From a checkpoint of a small mixture-of-experts model trained on Wikipedia: 10 layers, 381M tokens.
Below are experts of layer 7 (counted from 0) of a mixture-of-experts language model. Rows are named router (the router's row for the expert), gate (a neuron's input weights, with its number), up (a neuron's input weights, with its number) and show model dimensions 0-255. Each number is 500 + 25 x the weight over its row's rms, rounded and kept within 0 to 999. Numbers have three digits each.
After each expert's rows: "mostly gets" lists some tokens that are sent to it at least half of the time. This comes from a sample of Wikipedia text that the model never trained on.

# expert 52
router:505491496485486507446487491484513545467505494515483461488474499502494455527470480523467482471473496495527495496433467504506492542488494482504497483498471509483480443562504534462508547531521471502528490515526552507448486508490495468491495477514540563488536511512529490566547544537497521502512520467475517487493483476517472489485499518518485549499531454492512497515495541500494539539528485466528504496491514515496516510508488446526466475525470489510522528498477515477467516496535446509466473523493484493509479500491481524482557518515505514511478455506488528481462492508527500523508523466525464512495500519503522455509474515538520502509467508450504500528484470502492523457478458504478540523482533513506519489520482479524491473510507424517468496519517458498487519490492488
gate0:517470506536501511482477527526490495491522483519433472494484518505471489523511496528480508499506510440526511470456514534526528497556561487494503479487502505494539519464480513502481493492493501485493521497518488527525469481513521470512532523495476451535491502512519506525545477541546476498477499499480474491522554516497520514485521483499526497488534491464529486497520483503477493501508526434500524450495482514486496515496502537521473509482527540515497459454531492494519543503535471541479550477512509456452503537487461518513511505517451513535523479481525523515544483485467527497469506502516535497475526539490477465429508459487487497530528489496472518477491524509523478507476479546524524439538507485499493468484465517461484547518506461463516534499517511503520493488488528
up0:526431520521508503448473512507471495518498513486456469498481523518484489494509477522475485497502501460527485465450484557506511504520565511483477432471491489482536520487491524508502508491515503486505512510500502550514484470525509489521502508485490428527469521518551517524548476529554491521494505526467484478528537539501510510492506465517479512508540500456533491491528468522483526502516531441490512446497527481492512510487501519516465528498543504518498469476529499494513510497519489548460545469492523488483491498499476513546506519522462503550504487487566535493543471491512520482462521506521513489472519521499495473461513466507511495516538513473468506518485505513516489516468453519546521455542515501517509459503475495468468523478521472517517522527492509509483503497506533
mostly gets: " Position:", " Height:", " (DST):", " active:", " Founded:", " Years:"

# expert 91
router:489486521500463482491453513489500494484491484497509512483503502471486474509478489476500464537509485525527533509463484545521504506526505528442488503483472506500521489516537516512532500476456474523477510472511514524498540545532506488479482494542511506487570507486517475543537518520534510504534473520522486508480495496509479501504438532460515507497512516526527523493500452497494458472468498494477472503487524525499489487524492510547553524490474541465512482508482503475434548508494530510490545512487470459503497505485495532490511468478504488495491514425551533522509534528496513490538522496490445499472453533466484495501483493528539516524484450518495499486517466492487531438516491480434518505495505525533499504499485534523506498556512495508486496485557497477481464526539489
gate0:524496495551498526445512508509462560465451512553525538506497513505488466492504479519459479578487468496497485487498493534527540533488512507515513452500500511505513494486479502490499500471551540458473503543508507537470444508423542475517497507523449534447530525496488517513481524487540515483523493512485477492476510498543501494472478473489470468492504499544551513448510543475521499506494507484479490497519505510474454513478501549536515501494545570488548502508492479503503460480458463500528455487527521505510479475495523480544509505500503476514503519490516457521481514500485480532492501492512508510515487527499486524492449493500505531497514503486533518535458507525495517470512507493485509488511486518529541472502483527515513500535484518531515515512471470501511492482509516
up0:490497513503474498498518525490544532500493491470524480519536500519495435479552480463456472535532500524518508459465530533470478483511511496518514466468522466506499480532549508495508483529562525477498512516485467546536455527442497502540509518507516557512497471533459490481501513530538489470478459477500473466507513488484538529506491484504478478544503491520517527486493544519523513508520504496471454507508476519487533493455511528522497468484491525463515524484487477483496498525500511515513486479504506512529483485497515527534544526567530454512468485512455522539549505482472509502473445478526522480520443460481526528512502510496495504480484490497536532480460512485498497488496466504503491510555492486521544524508484533501475458494469525524519517518481489481501516480513516
mostly gets: " includes", " contains", "cluding", " including", " containing", " include"

# expert 2
router:465482489515475491511511503540510542503514553519461503465516517496511511450472495497531505525500448497502513513497480520501499501515560473485503476477521489480512515535540537516491517500531544463500492452512533481469538552474514531463489528471488498474536498520534492533492512491522454487509465497472512532536475480518521497500479505507488568500517511537495509473534527502461504471477498460534491499508525511528482484513483520482471473482492508505542481520490498526476540541481495480444476488534476504527509532476526514469448518491520504486503498493527514488521538549466499563524539502480504524471476512489500486528458453505489508519475496518547449485511469461514523470512507507449507535525527503469532462480495480510482528460484498479508466500486464492506471488496448
gate0:510504463458440445442479503530494541537498460539511437457511521491476492513492494476535501520516493451475508447536505502548530494512494510555476487491526475516520508485535481472463492510464527518485470538513551488491495502522517482522490498492496465471541518532512530514523545473509511529518451509537534500487446463507505494515496529538506502516496482542505532486490505505465475480447489481485519524530519501496473520491487485488471517499470496493493489471496483497518490506524500488509486507515485505520494555513502515489541433465508489481476529493511482515492515538499456487494523500517465500492484479517451495511432484507519499541504487492521510494542470488469475490521479507454505520506515468492506461498489546475484485449461523519473535503496495539505533475527499
up0:484496492491444470461482490510489517519453483510520490471478528488481474532493457479520468519565482478483520478510512479580485455492494468557448462485489473481511488520533510480455484511481535472494460523511535531468480529493472503507487487490536474514539499498493527521522523498498488540519458518510532479485488487480492509544486514521527493509482472544512505511506504479476480544486509526525500522497531484523471497485498531456478509490479521542481477530529509508480483482514488470491498505503505504484508559505511520452480471525482498479476585489516476512500505529485462471485479486501460525479471484485453477482467480514470477502463526529523499519526464535460493495509521492479513539479500472492499473497500578447486493482468504532518517497498517509493519455485493
mostly gets: " Pict", " Motors", " Toy", " Billboard", " Met", "intend"

# expert 75
router:507525501506475506466473532486520549502465516490493472481481530455475467517424490514486487526508493537510511461504484521450527531523517515499497511463484538499527499569499556500479510504463492486528530508514521494454508551487487508456507500512548521458505502467491479521494515544504511503480490527501458520498488501498481468470463519489480501539548465548507518483530507509518521513499513481522490508494508501518504472511457517495486494484474544496507479488498555504450496499538504519463508460539517467476481478517502490519491507511533495474485462490549563491500472524499464502512542477509476538515484482482478486524439489489489541549474534471508512488489486488492497441522477498485571502524505505531505491482503548536503509513462479491498490452518496497508509495535503
gate0:516527511509507515493500507429496472474533531551519522481493522483493474495476467436548498526479480515509487483490486507476533519505558486565511521533501516510498520500511510471530517489493504503531496500502480495497474525515504480514456515513519460492476530477470478522521504518504535585486485498481510464476485508502504489524465493523520499508523485504529508520494531478493500513516497484474498506504471463490512504530442499500502460490493474477547485496472542501512474532537476525482527504511511481484500444480492489562495501487482467483474489546514476508492508452494503512514520500520486501527507481424508502482520447500463486462496474507537470518521531560540487504527504464522532522444473524526483507466526470499540484536490503479496498457540506513555445492504496
up0:539538508525482515499504532459500481512517503534502523455468493499488450479456514442525517547483491483472512499487501494521516503520523525558507483492480498512516502562489506468541509493506518510503538506497513471500472543473489488501498529539543466468477533493475465516523477519516528512496467510499497448491502470493508505527472471528502516520544488497526524525531498491523501503500489493511490515492522481503537500546460528541459475478508484513520470501483513497496500504519482541496565466485530482453512481510473532511483492511510463477519467505544477483519508483482474484515537516486500488499516513427553523503526480479497496476489501485492466560501535534522464494548507473483518522449453507535418490447520476494515527501499499500483473481533533517510481479515481
mostly gets: " guitar", " bass", " vocals", " drum", " Length", " Yes"

# expert 53
router:516501518515527488514450500517494512466521483482503533513537479481459479520471487488508506483486451501496475469506466535456502500463510533515503512443503492490580482494502508474493541474501508478506463479553496475475505529502525479485509504534522549458538485522493498537517494512535470510534459503493500529518503536521500487516528506507510543479529492503495514430514479509471491486471455451504488509501510531530483501491469485511544500510485517472538506472479551474466513542525470498473510484473468513504496521531559512495500506492557508506497537503559502539481534482508475496488482515494522497506490499495458485510476478509517470478453538549539494499502475458489572478487482510530502522524488530491522476479509464505506465536450473494465497514489488512475476522517471
gate1:498435492503463489555487527472453456507482497507509508478486471486524466506494457486526525537459520525496491528487520505484500501505502495521470490528547527505527512477470506473506444474499548477538485510538488497523481535506515463509512513494517502516497458483485487517494444491498526486508475511544525519509527527478474488502501492500491496492504506477465526445505502512495470506483537450518476495487500515494490506512541511516478488509484565510515475526498500507501490519508467513472515500479529483458429517495508493516528487504547525451493452520540481521472495474478514482460536533495473491479500511479491470465465482494492460521490537545520508508439521472488473511545519473523454512523518458515509484533496513491463532539466496522465457484526568511515502488506464
up1:492462526484508487507480517472497535495510504489500487458516478473471500502468519473546512470468490524506484506497492529471538491508493523504464486480552502527523511499509511469515484437468510448537525503529473517486458525489505461499541550477499527509501478516501497520512443489565490517502492491523474534516522518466498530525502502525513463509528506481457483423549471546488465504464497458496517487495514478506478515511504487510497484513540526496473461490479501493517496505497483570530543523463480505510496492498468497475520479490489509471442509496511503499460523490479508492464510537531483514495506525462513474504467491492530483482490487532498506501498488468494548478519470468526533484516441509489489474483544548470469537551484512518450545513532513493528501456500481
mostly gets: " d", " f", " st", " l", " g", " sh"

# expert 109
router:482527494503512501533492522478485494464473492494506500471527482461501505484482506521543510549549487508521497502486495550467535544507547531494495494483523484519589481517548496478509532460505515508518521487517527468441502495454506522490521530523471483499528537518532545534464510519507531448488493493531474500477465524525507490488514491490511505489526479525507486458509500519447519472507506501484510525460493452486516505487471455504535494525516501483480491514515540502500547493508499490439522494485522478483480508497511474479522492483479466476472495468487498501532510522490496503488510520525512487494517511462490489501424510519552523467502492495529490535499512532509526448529443468462503560502499499514503514496471521492519450511491469484461449504486453472512465469492516
gate0:490494456519516465486483487504499504499491488500559507503511485461543485483488537531477453514482511523483477492468507502484520526476453501520537498518481466514480488516494550509485487503508418483537497480536511519520492503505497497514493507547502539480502475507501530527495540535524460481475486444517534434510569530482472492499485507509540537495540507545551496472495510486507501474507456525450518479521525485502477525498498482499492458471466505510506491466459481462517531463531457491489488486488554515524534470478504486517483501484519489466486481481489476483526508550524501487490520543468494492514508477475508490527512522461536535558548501548508546506500488484491489510497485529535520503509509507547500511511477486562479490495516545519514492527502460483490512495493510
up0:460496452507488459516492500492490503505456502531532472503503487454564488518499506539514461478517485525470464485453540515498504520494524495530490486527480507527485483530526511511513478498491475490555497505506509462502491521492456448491547534549494525500470501502521490516461555512526495506493468477512507502509524503492491517504437484491505518467537494467491492465482495462513530492515483548462508513500469493479499517507526462475520487461460474507468477521495540512520497500557461501487503498501574473521516506544495523514495489489520532489487479480498456492520475530517518494481503502466503515529479523501476496480530559483494512524514492498539531495546497501516482509512495518566529518464556499530506536486506473563515487562511510536482464497524506460499501479503531
mostly gets: " became", " As", " become", " becoming", "As", " how"

# expert 25
router:486534489506494510478470494513524535461527523504441517481493498506509522454485475471488504527515459472519540501515490520530447491513557462469483538487522500486547503496537524508468500494482540471516485488491534523472515541490509510512527510471487516451516491493530528531505563502524481513527478509465496559501495496525474479482478506514477539500506481539499489480467502531460513514463466471517439500464480465514481501507491510486510485491515509499550470516505511513493555531496495486447478527499458517496450507495505492489464503519497505489518504476518497477523508489493521632540526528490489481517466515499505485482491487508490511519519512514526537538521489505481479477517525517482507517485504492471547460474460476505501511504469487474485512469528472508501458488483476
gate0:517478481507524521504503500480497503499509489480475539441502488492528500514496503482536495518544492476521480502462505532505485537528478453535518526541480550526492485528538500488477500477461496526512531542496490493460482458490537494520529473488558525510507478521506509502509502437487525476510457511530437463499491535457486507521480535504513509496527486509484489493450512488492504467483508474536485510501500473500536474477520501483509496527504501496510478510507551542477504462510487525531560562512500532532500552480501468521456505476474518501486519540487468470486514497459484548533534491526487451506485529532481499456503512559480518477499479514522511465488502468510493452473501508528535460483474510484491500516491519519526493477477499475455438493513490502462528470509523
up0:534463498522521513508489518436461551526508507482495531454517470493500476520510483477512497524479486518529529513480513527557480527499492446515461479506515563518499503513489487500492504502462493523521491500456494495498467480523541450498478471508540508544486473519502514509496497470514479459499471555536480470494489529511503539489520515497497519474486487490461507480481510488486471513428500481520488515524499482514528496498518535460529486527503474509539470541462505554486500495505503509529547549502510547505478558510484474492477456529470526507503502521496478490462512513487485559531514494501456459517496512540511497430465514511486466430477491520504483475498529464526479494485468503496511500493483478489511499495475463487518464491464506492465462506519490491502517525526480
mostly gets: " International", " BBC", " Memorial", " Billboard", " Radio", " Entertainment"

# expert 79
router:461506513504489490541514522499497508483549500505492480527490537461504457505482433474514511508498441523527504501478487540498543492520486498481490524458481510478495480501501552507468506484512518461509468503531506513476520562491502496525471485484529514436534535484533476532518512499544544507479517536481502513492515525544496452527501478503490506544531465540538534476520479490470482488423529485459504516496559524504495467521500513495494494464478516466491490499515509474450531532473464520487480502507492503506519501505537497500544473495508523501489527466498506523503507475498465499492463503510498492491484473522514480504455475499508471489473529492514523506472466489506517453480487517467586507523525484512472478466525470536540454535485470492491487502508500467501511470525474
gate0:523479479468498498520535499523516502459490509501496448493488523489480482522485515513514487519482486519492545494510452495508508484509470533509449504467490492427476574506445520473471502514501521491499469493512528451483442503503512528521526473522535481488520531518487422511514488462510485489496488499499451478515518496491479503505493499508507510483505482547497518492508483491488468471473488478462479510484514495485477498482459478510449484529463441491490459496483541484500489491508482549540526486508464430535494497484514517503495464452546490514504490495513536538534507474521538488511510491455519501533471511478532452480462494469513517541515511496534487494528477481501524513511491475495493534528527545532494468489462483486530457471456480469519491503534517514515489476474483
up0:518483486481498468520523506548505494492496487509470446473510531509506477534488480509512510507514457537492532466507440496496505485504480527496431526456486501435484535496481521498465494507500512481518499520508502469510437499493502473542522491501549487492509530560495469503519494470499507486476467533501476470546527488501469499523501480516487552486526490521504509466502462476479454503506505490471480499479481507508488485480471469504472500514497439505474498479472527458517519497476463562541473497457491440523473492457511497498526488477488502489487520484491531500536542458500516532538507517494531495538502482513523451483473508510484503556501502476530507485516469487520531499514460502517490537555506538545502479484499485495507493489487479454506500529555509523538460497478468
mostly gets: " white", " blue", " yellow", " roof", " brick", " red"

# expert 17
router:477538484504450480460435486533486513473489472515512518500506514490524508476504481481519480545471499500530498475487518519477495496516489508474521543499488483472521450477504507485517528492505480503522508508495538537488514492515530496508503479495499485440585543493513496529463519465513514494568505473517493547552510517545531488450452513532485535498494461539509499448508454519501507490453489485523509499478508529499531469531485487529522528500506501472543505490472523469519526524469498523503513463496508485497472510497523555507503498547503504486502498456531492561489487477490495495470526487497508486508494504498503503510512481456545534499487473529509474520534491485545492478536470503501509548528475490497490485506479477508543469530484457467500446441493467508536497499510479
gate0:490509508544472534508478483486454471488474486490496542453525510480519516458439522541550487470504499473502470508521511536487510455478490476501498526521497472574524474524501514511509491499500479505466502507513500549506469492498515575519508462499503482541512479462502518534522501469450492506499518519463435531475477516509528496507512523485489519460491484506485508483445493480499501472464505459521479486470514502510511470500527567493511504537498496498505505499520499497489496514514531522485537506488514508496457515528495516482502484512511510525537525469510527567484471527513479423478445506488524470456506514490491485459528525541499535531499503466484494535503526530516494490515491455465510454449516481525465525526510493507517506518486500504514476456527494490481502479485523
up0:493495514558483496478514461477484504516479503485495498479511512502549481505433523536530500463469528436493504511512499506482505481517503476507490527528520442544516466522506497508503449474517500490483502528490497544481471522493507548538489496474494476561531485474499518522518496448466487508512526489471465555467512515502542496511559524494503484468470488483475541503426518457481525463466485444529510491494521538509507478481505525502491520518513509501513515508536514513498497498522549500496493497479500485496477489500457542489501497510472499529518504472498519544459487499540475439488497513498490496449514535464493482458537542533498524498517521464462524536531499495544513511508489494491524483494523461516462542493514502483543542511490488507503469482492490499498516452479490
mostly gets: " all", " some", " this", " This", " many", " these"

# expert 32
router:485438516478480454481458504489490501492513465485486507480492498494462492482501487524537520538456464473497550458473470496486525512563494495479488492502480473532546514495517515520483545509516490553509486485540535495490495514487510545513522505488495492499523502518539510542514476513555522550493497507535489531507509492518503509491468530504468564518487467517472499493484472508484454509495522506514491498495500489534466526485497497585490534453517531503543470499460536539491478506523521460493510518529510503492529522491515481501497518525519497475481500479530548510507495518475529489529491495508488533514512493491505507496478492540519511488449452559554476476478499522496503482444447487456508492495519509472519488461456541512520459513484502498493449470497466513499508494510472
gate0:503479509515479504505437479513463532479545503491486526478445528490478507509499495521519468499441489469499491478503461468477490495519499485509491522554504479494472469493475502508474525502466512525527537497461467482490450529501529487481509510475520502525512494502490495535487498493571529533524482490503479517480496514481540501471476484476504514466448479480468534497465510560507539498499538477505494484526481497525458498513497483502474491500496473443467487512481517514525514481554492465498512483493473476483561484520503536455496500506531496512494517501515499462487480528492482504510535496539469486560489484491506536478479450469536537461497448478523512485446527483576482532456489515486498472460526477491511452488525503491481467487495486491501463492505496502510497456511474
up0:480558536503503536499493536509513436507477511497506509503512489455487516499514456471505510558508516506502471505465524516495511515500493468495512495474508515494536530534523478483533477521523495522519483506521533505472545519543475496553467472506479495498472494438490473489529517494432473477538482522515505512502500499523494537478485488492506510447477505482498497506507461459483441492493484513490496536452541506489519476490500506514504507512484530541491524465493505478513490488467489487513481486504516508507447508521471475508505534491509495554517471531504497529481479457531494510514459494498445499424500494498497537451505512481499489512539541493477467554461475496489508485485514493450478546492478540457509488525473523521447506542494549488492521481500511463458484486471514
mostly gets: " an", " An", "An", "°N", " pan", " any"

# expert 74
router:495525509490485514518466567484499509502508501502466539486510501500483508503491499479475471507497465541503537490446503532511460519512506493464492520473524517507519469511542535510517516468486511489515484493496494506507495517495494450541534485530461545509534499467526470577516542514533471473522452529539474494509489506512473467523482483506503483503480484508510497494480502519480482506497464480544488537483512525494501471496492488533516494508511510451550495508526575477535533523534483472490546488532447500474515503509518494492519458453541514460513492488519537505484539542498485588488510501500481505521463517516470534496488485518530509503521513549501534516496449448517507479550482459496517513487475481481509518487472492506519489496511465468481480486493450517470471503486494
gate0:475449470448515501483485521491475518462490511489485508506479527532520490502495532503483464459502477519479488480496447463515482495496500489481494514566494497499471519497531532513542505504508459482481539503463554504523472525511531493508470507510512532507499440545454523498495500470511500501523482475536506482538543487496487490442554520485500498486494496537434512519501509480530519519522509528529496511537463436481521481479515481454485484516464483492569479525539520510500517507528523516498498517454466491507505470467502486475511529527491453480486521490477519473503510502528487491516501469491498450503483512489519442476511475497523522483521486461504476450471550517485478511508524503501506494483543464509549493520513432478492525490502493546464482511506494538506479497500502
up0:503448461474528509500485499465462516470491529473494504507503537513497494507503528510501471439478517537508496497493475455496454494516521482504492492542496492508465499492517500492576516470482477468494529515465507500506513496527530498518500521528506533525476464526507536508471521499503487520486483491511515539542533505497487449501547500459495509526497469508461467512497477472525486532481500500518510498538494411453528483478536479481505487533488462533565482526524513520505464490506528488515503517507478490514487445527488524453494506515482488483513498473497528515519500499508497504539467484487493463479507519490492464484538482504532494488551536477485494452482559519543495532492505502532502493511514461527540523524536465503477519481513522563481450550486465525503492513472511
mostly gets: " their", " his", " its", "The", " the", " Its"

# expert 57
router:469501494502485495467487498535490501510471493518491502517538519455538460501473491460505487518509462486512539524508507506498470500540491495474481510451487481481518526532519494542534524499501480480508475521521505519477508485463505528528489459507481506515586508476509470545514563484540485469546476494501501543519492496499474470456474523499511519511518469508500507493483455500491522493468511514507493478504548512512494494533509471548489520494496483457541473484460513479510543462480501489462484480500533482516481561563481501498460541483501529516514482477562530537476472489503489520495518495486478514501546504440446535519491488488532482500501489514510470536486498476512507511514442503456544495525517494485501523488506500520508478539516490542482482480527454477492464502460473
gate0:499516500520518474492497467492497482503490514478473516483522545459467471476513526526513451512484498472472539506461519505505536515538497497496512534483512526520491515502532512490554514505525471490456452536515503495540489469510508520534463484485499502508482509545492486511490553477511485580530515501492479539488518514449491446489452555470525504522500471468489482515479454515506470475470485533517505531533490527493517467479497494506517524497485504482511484481476530480522506495529504511472570526494539477512493513496499566494496521473478512470481488474512519485494493495497502517501516468525475525508541527491538535493492480486537482500495512481495502507503498468528537483504497500553519526549523516490479492542577467517491525495493430543506491559537492505471513474481523
up0:512523509517525493465510497492509474508466490514507514516508558435490491483512527497510496483508498459484492543453521526527525479548502481491501536468487484498523496491494545490534523506497450483489417546522487498518507477516515558522502436479497502531484499515543465518505538509516489513507505519498482492494478491491496463528451547480520506480487464501479470494494458556505476471483501519556475512524530525472524501490517500550518492501518502508534474520468545473515518482524485516489556522493521507534500492535519511482476494480502513476484495482513534513479482508544487537483498464553466505505502504523506532494508515488526453489494531485476491538510539491529537501513468472545487490541473516466494476502529483503473549466535449524515462519500503541475491467506514
mostly gets: " among", " Many", " Some", " Country:", " many", " other"

# expert 111
router:487546508516466490464496525532449551484504503515486477489480511497474504458460486474461495526496483539541487495442488537472509521489465526473488465495562514518541467505484535510507497507524524480507504455540544500489530520452507532473498498580503517487557496501505502533481500491512513479532512500526478497511487521528538451447465531471498514547486467532546524505504514509457519474455494475502474542511517486543503516514472492512526506493514555491484493506487522513469490535473467521481497467500447516499485514516533502519519495511493470469510504464523502517520526481453469532519492501469479473493470494461490480507463511545486509488473496497488502505540481476512496475501499484474496475509518516509537457505475529543523495532513486501458497495487479536516468514468501
gate1:499503479519468490497492503507495466533500532454509500508484469524491497521490514453495479528532510531491523485522498458497504523458490500458483490508524464564499532490479515519487479485548476484486517509505506483526474589481506542501471477525498557472519472527489457530540524489467524491504514507541444487494477541520513487507468523506516538470484466506526519479504509464502506463498503466509507494471496494500467493471509476537569474501504520487496470538501511511479469469474480532481500489481479496477467467514512534516481477473487505487490490446475479536487452513513474493485490505445494557490516516500491473520519471471511506469494492522521501474488485467463556458536461508489506506480483536469514525501476532501514457524453494522517498511487525462437467493501476
up1:494490461523457471519516522518488505551514539470508499503480473522491496534493511491510473518519494517508526511505496467502492525477478476475475494465532503554509531487514503512531480493544509483496510501559508494544474556458500501525487510545515547459512486536509496529523501486501514512526497490516434474525476546505477491496475513473504523517524470507476510508516523449467516470499498479480477493484489496488465451470478483511525464498484518487509498487505480491503468496472460529499513470484492536514474470529493511516493528505463515478489469470514473523491483449493469476464477480425543513479496507467463441521508506490480477476506516523507489486507496485484535464527483541477517513480545516513562562535478526514503448520470478547501479513489526495453475500456467
mostly gets: " JPL", " MPC", " 6–", " Loss", "–6,", " Clay"

# expert 33
router:474478516520495511444496497502491523483566518474499512496492544447497499505472469510484482530502449531503534482500487495505519499543539483457507510497464517464539499539532489528510527477488451472506506493538512534470486510486492506505490508497506515517490524523504472537477522478505507481541467490513469549512492495500470487532508475498488528513527482519478541424509469502498517485511545501493478569474514518508515465478501503518479468488495508458504543472471486455475495511479515485459516529522502489504474468511514526480514540462514498491481493495526520499504503499463485569541484414462479492502511474491468467485496482535508519501500529504551514500504464473520508483532473501449505546524537485489524503481545510549500487534481497513485470496543485523511478502535505
gate0:481508501496461511473480458502500516495504473447488491530526477505505509455481466479507488525566501500498472522520505469508520520488488503519518524556487495512528490536496467561518490506502457505506526544496480462497529505490469457516494501554500454478475482471424493521498506447499520564529494487495509502516511509469477503538471500488509462535463492514506461475435516537479526477490508510483515500543481485524497476495461475515522462512464509487491540506502523509535490504522493482483469487519486512488466490494535518511500496506485543520531519520484549497541505505482504538474473472457457496527494478490498522501487514517484453539507486544511495515488485454509486482500481511539484532476532483510543518478520494554508514490510452479445501471535497500506512553533475
up0:517495537509476461449456489516520542516514509453473506534524509507501511479466500474510543559508513506486524501491516482503481515521452494515487532538512512476500488518504537535541500511505467507517502541503466488472534470460509533505482530539512462491456484463493464530476488461471551511549495492472498525513512529493449552528490505472473465513472497527514458507453513512520500475483514478472524509531495457552486482503454532523504487499474522502505550519484510501511490497459506454486511491537456502504529480480501550485503503516469517491510493488453511468482495534517504512536494521460475474529485489529530503542498527513487490513513472556492521494469475473477482461523489562508514537516512493535512502496504507561489496527513489494472514520524500500534539530502504
mostly gets: " Chinese", " Greek", " German", " English", " Italian", " Language:"

# expert 69
router:509512522516520510481459491528516567486515511497497506494495502499481526524503479516533497494484513496508521483509481527501517527540492533480473504528472525478513522492496484464502508522507486492508482511523521455492468499502539471512496503571484495466528535493496432540507530488523484542545446496456484525499485503505519488498533500485469473470527515517542486491498524516522494464470489480521464492487493501507486486517493464549542533534507497436499481501459530517435520501554454521476538501547475505544514516469490549542504523482524501480482490510518499527530499483479507541473489479525505484506522499455475498496472516477484522475456432521490454520519476513494490478480438536512491550502522483503537454485520511545529521525495510503476515502502505490471507535484481
gate0:485519453521479519503476468495512533504463466502441468464479495512506524467535477506572463539460495492482518471494463516477473509520453510470471528542514497510470533462522498489503542496500511539479462480554536491427508488514472510475495517519506487527472494529498453494514522468479486535504472522498507499493500535504537504480499512474486485447479502531499525498519483477479525473493456525506484450477501504508516461506564502523510500480508498461492465551472515489464509519531465467510457544535482508501570482520469524450523496520455505460472496522514498549482484473457516519512488547498512520516495523466494516515511495497475532508487499508475478474522490494497519480498476506535493465501491476519462489487510516511499485508506485483468513500512504536496511521454490
up0:427541483499519486519528480489482496525507512535475515516512469494536523493511488491490498502522491534525496492512456478507490512529482520510509460542536520463464522488473560525496544539512531488473515496549481444490478456494515517474512483499509500493498508553517529514498471481511471526500459453510493487494538466472471499492467474532496484520509528487500513470468476484487508510494504567502470471462513505488553529480540527511513483484518505530549498533486489478491481476493474494459497512473487439537516531524500536494487456487486514513446485493473482494510506458470487497523504527542521528501500472514474518484457485539474517532551527515545510495518466491478467494456494485515459474533538481520487493510528502545479461488475465532525493506485484505518508543505491
mostly gets: " dism", " arr", " encou", " av", " re-", " resc"

# expert 22
router:487511514519480467455486509496447512495510495516486527449476500518462510530442476497537493510516482527540559504457521532529499532514544477441480557440522491455530507540484501510516536501487501477535506470571490466473512482501497491536509530500502512487562506504521467547496514488535520482478514496506503519490474496490490460494506493500482492544497515512513513497516492513495470481528489489506440501517523478489538485494490483489559515508479525488515506503513542529485541515518481483522473536518446492474487493516462519491525529479512498473513470453558511558528523505456503482501564484485524509483517515521505499496489500522510555508479486498489498525529488508493546496522509507500510518553527514467525509478513464518490472525497522498479456496497461508518502524498474
gate0:473518516520500494494485487502437571470537487530482505510501532521508522528481497485497501500517522475493520486500467473497466488531506523491495524552513528463484493450505531509487494501484538446521518520530531472496468509482515472512457532477512498513512536521507484505492507477526529498506509508508465473478493567555521505529476529546520498529532525473514480492460531510458475498509502480537519471452554512488479475493507451532498525504524480503492465520488494509533523543479504488485467473495459466517523508489512482498483510473430478474510523534488499500519518510504476475524499464510518500521494480517491500477499476490502477489497420471434471562539518511476510522516469482513513481512483456481478501489514533468520513485495455465527508548507496535477525495473487
up0:498525531539489487510488485472452563509517492495500521502514544522496519501460465480481513490489507483501529504489468495512515517488502473483521525498492493491468490497492516480495527462503453483495485511511500470502483532504517491518458513478530505478536544507528473516479506510488553516488541480520469521467478552574516484548485528541464535531536535467515464510482513514500481506506512521545483477470520491513453453495499454535511498510508489464476501515479487523512526527493469470472514477482446436495525493497526501492492480516450473464556505520500500514494513529495490472514510463524519487508512503519457469500470499466512502505480469474453502527541493480448488502537477480550500507515479453507482490471522551483509483468469479502533520545501491498476539443493477
mostly gets: " been", " would", " has", " was", " have", " became"

# expert 44
router:483557569510498521492494497504485493482499510490505519485508515465510510470494440516545463566537490488493503497525474516495503519496487475505444527508518507473553528533501492494469518532523469454490491473520482505484504539524517529479484481514490502472526495481516497526511526512509469505537523512464475541499509476532509464488507537484481514493503513522536480485485484532489506497482482465520472522502483490571461472501474512473509489539487538516514499485476525525458499516505507448455488497533475489495433496501507494488498489514544519479534511489531508517483535488496521564484518480518485450465501485467477481478510464530504495479462495459534470562500480510491497504507461531481536497517521493484481444466472481569541498535511518491490498482497468509459466505491477
gate0:508517512472513479517468515470531514504500463502486516519456457490559489498491486509490506528514493476455530489480502492517508537511472536529508475533543542506520462475509515513464512524480471495532509499514469508516463529523539500461527475531502455489516494446500513513480490494485503490530531475444505504534543510509508472522518505558470512484508490535501530468493506430505510522520482478495485500511525515488513433486486483490511525541464516484504540534445513446500548465465513505499505491530490455514510513493525502514495491527535479502494520525463490476440487514474499483509511473508481501488541465511517490487518516516423498492496514441457462484486465520526541505548451550522527482505492486513490498485501487519512499502526455503507463487510514523498505471526495
up0:508535525485530482475472491492510465508487476487531515492490470531513464466526455504498499558476523469492480508482473517475533492512546525538503540546456488493496476491541489490486503479483501506452481469512505475504493470484476522477500501493500505519542488497501475518481516497534517483552508516443499522487529507543521477544544505500498466493519519545501483476517544493475466534488511432493467509513474531555516457482499506501481477490552510524490507468492470533467538478492489452507468488547488521483488506502517477516480489471530509520495510457511489516463527523433538509485515518517476489500457507514495484504505467513492483457507476493491483505512498531481527494498489511505512515540465489485450435499449510496538517471514495503453463539502476501490461486553525
mostly gets: " Institute", " Arts", " Committee", " Health", " Science", " Association"